From a checkpoint of a small mixture-of-experts model trained on Wikipedia.
Size: 10 layers, width 192, vocabulary 16767, 29.8M parameters.
Experts: 128 experts in each of 9 layers, 32 SwiGLU neurons an expert, 4 picks a token, a softmax router, 16 empty slots to pick.
Training: 276M tokens, 4215 steps.
Below are experts of layer 4 (counted from 0) of a mixture-of-experts language model. Rows are named router (the router's row for the expert) and show model dimensions 0-191. Each number is 128 + 24 x the weight over its row's rms, rounded and kept within 0 to 255. Numbers have three digits each.
After each expert's rows: a language model's description of what the expert responds to; "comes after" lists some tokens at least twice as common just before its tokens as in all text. This comes from a sample of Wikipedia text that the model never trained on. Tokens count by the router's weight.

# expert 42
router:142145094137168105163138123113135109159097179107149141124111105113149139159138108145107143123149149148082118143173131170162171104107117109123141166151146100124112109107129075141095140141108118149154118112163115184114135145108152152157141134110133113099104134079148115103079129083169099119109113129138183104106155110113183109110152152097127103113125119139120135150085135122128164117084166104109136114115159137159155096153132146111138125131144148156114138118154106137147163133129144083154134098171126134104147183168115113144098121113133131107136070118110124143095140120110102145
What it handles: Capital after heading marks. Capital first letter of a word after section-heading marks, paragraph breaks or an opening bracket, such as ===S-cheme, (M-innesota).
comes after: " (", " \"", "===", "==", "\n\n", ".\n\n"

# expert 37
router:146148128164166134151142119097156093172098155138152120097110107127179138157145124144139125127168167148121083151159134174175144125115126106123128146153142127101095095104169113168088157154099104142157121113158119157107157142118158152133145176139148115119115139103146095113106139118143110109111084128135163116081145115128152117109147143131121123109116113142129148151093174099116140091086152084130154112115141138150129090155134137142123154118136144146113116117138119151128146122094169116166184115151139160089152166154142114138088125105146149117169090111121106135098165096119078135
What it handles: Technical word beginnings. Opening pieces of technical words in math, biology and computing text, such as prote-, inf-, fin-, mot-, and LaTeX backslashes.
comes after: " the", "-", " of", " a", ":", " and"

# expert 13
router:146156091164160108135139148101146123138111149081156114086100078118151111163132119183109157119161147152126118170141160152159144084117132135091158152139158125138118090113148089151114166168102121148139115124148117142123164150105144133142161141132141083124081149096159084084105109097150121092105113111149152100114148117140149114116140145125090120104133093132118158119112173145146180100123160114113144117132148137161162125122127145121131152136141136149097111116179096158160150109103148117144153091134107137130148164168136102160094112122132143111149118127119124180084123126104119148
What it handles: Male given names. Common English male first names beginning a person's name, often in tables or credits, such as David, Michael, Ken, Frank.
comes after: " |", "-", " by", ":", ",", " and"

# expert 0
router:138133123144161147138160113099153115147086171143146120113115111127133118135155132133075129147141133147111098155165137142183161097122109129118126148158135097128132117107132092155109154106138102135142101126161134134098183138121145178155142134145151118109086150094150093101106132107127109106082091120144188091088155123125161094125143147127066116124146095143096102130097162100129133130113144112119168129132132153156147103126141151135142134145168168159096100115154115153154157077116159112136161100129127171092154172147116117136118104157120159124167098131120135166121148101133120164
What it handles: Non-English name syllables. Mid-word pieces of transliterated Arabic, Persian, Asian and African place and person names, such as Q-am-chabad, T-om-ora, H-ij-imi.
comes after: " G", " B", " T", " S", " C", " P"

# expert 49
router:128148100150172110142156138109152112150096156121149111082089089108155117128143147148123159126155147150122120152152150188142146089094114123120136176132150124124111079119136096131096123129116118156142115107154111160125145141094138165152164139126124105109090158098156077112112124108140135088086116120168163116126150127113161093099143158103095103104155115123102151132106175113132125114089137112102154121120166144163128105148127142142152149144160124133104125104162098153162156078099163126158134098139129143120161163154157101172094111138120138113159087123106124133095170110128113137
What it handles: Capitalized title and name starts. First capital piece of names, titles or quoted works, especially songs and films after a quote mark: You, My, Star, Ar-.
comes after: " \"", " |", "-", ":", ",", " ("

# expert 34
router:114185106132123126148145162122135124140115146132142117076100084125149109122129134126128168096124119154135114160170136172131142102121089106111161134116131093088137095112167106160110143129088105186127089091162104147114153143107142152163140167144154120127092159099132107141135140111161151108093126115125188110109149120128161096101135143113098129129146095146106139154127122134155152121101163119080122100126146124140140107142139145136139140140185136130127111109152087170159159092133136105193149107117122130131175168157122120122121118118129141107163100103114127183111152101099101132
What it handles: List item bullets. Hyphen bullets opening list lines under headings like Filmography, Bibliography, See also, plus include and including introducing lists.
comes after: "\n", ")\n", ".\n", " |\n", "==\n", "\"\n"

# expert 50
router:139162121155160123149141138120128116155091163104145105096084118123178149149176138164104154113145152147113111133153162180162150105099137121075164179132143088084105116118145116150103145122100138152130137080140127176107163131096143171162127133136172122121079142102143105124111124127149128094116123146140172100132137127139144108102142123087093129103125095109115132138079166089149142133106136096097129113106132158153135129111131146106163153165122162131112114111141131177132133104095159117147147108156134172100142154135146099121081119115124168120129095107119091138111136121126119149
What it handles: Opening quotes and pronouns. Opening double quotation marks starting titles or quoted speech, often after headings or in lists; also pronouns like it, he, you.
comes after: ").", " that", " as", ".", "-", ":"

# expert 41
router:149152103140142109147140150115164094116131176142128098121094114110165116175159112157065127134158145157112121154146147147171134108109127108134132159163150121121109085122164093159106165112111112149139126102156091152132164125113143166147160157140131097123113148079148126117091153105158096091096109124164188108118133116114161079104143202123102150107161095131105131139101153118149145145112145110112139122113124141152113115138124149123138131167134140130116126088165113150145130111113154104138140126160119163098159168157161106156096117143127154103147115122119112172095118118131106134
What it handles: Proper name beginnings. First words or pieces of place, team and organization names after the, of or in, such as Los, San, New, Red Sox.
comes after: " the", " of", " in", " |", ":", ","

# expert 7
router:155163117151139122150147123110155146139125152138133099093094091139153140156143123172092132096149138136112122150141146152165162098074085110119135146134182071121130089110134121149099184131109126145149123122145106166117139133113145133128141145118144100100096152108159122127103143120134135120102101135195181098113127131128140097107149146101095126115154120160110149174083160110166141117140141097089132090100128169124139093133137165120133157151164161133141124087143134130134139099127144117153140082141129118087126148145107123162128120121140120093137092116129063137115119105122072136
What it handles: Sentence-initial determiners. Determiners and pronouns opening a sentence or noun phrase, mostly the/The, also This, These, his, It, as in "The team compiled".
comes after: ".", ",", ".\n\n", " of", " and", " that"

# expert 60
router:135157126143150096154156128113131157159114150108148129068096119106149144156138114142110160114177160165112112172163145170148162108100114094133142137127174119109128114114123126186091132141121112142172101120137108166122142144128145151118141177112166121127099144097160092114108163128154116129107104118155156094122119110118158104093165145095121143120159094147119149166123159127158128085119132101061164098089127177143145105128142147138137174139154140154099117090160140144139146114098153125162144121143133140111142141157141112146120117134137142104148090098116100134097119126113086144
What it handles: Article opening new phrase. Indefinite or definite article starting a noun phrase after a verb, comma or sentence start, such as wrote a dissent, possessed an.
comes after: " with", " and", ",", ".", " of", " as"

# expert 30
router:132192112141123092152149119129171141139131136113140111088118113110169115172145137152090164106153137144108086151142169157127137130078101108125164142123136114089113103130142124163103145138116105145138109113132092155132143145087157141126153138127128109090122167097167115107097117132128130126121077148150150071117148146136128083113158142120078129117137118112111136159126155121146127107118142073090129125114121180131125114127147170104156151153161164169148121077161108156132123095111166130159137095156122124104144143166133130174108122112146152086129100095118111148123125105110088137
What it handles: Definite article in prose. The, his, their, its or this as the object of a verb or preposition in running prose, such as missed the playoffs.
comes after: " of", " in", " at", " to", " on", " for"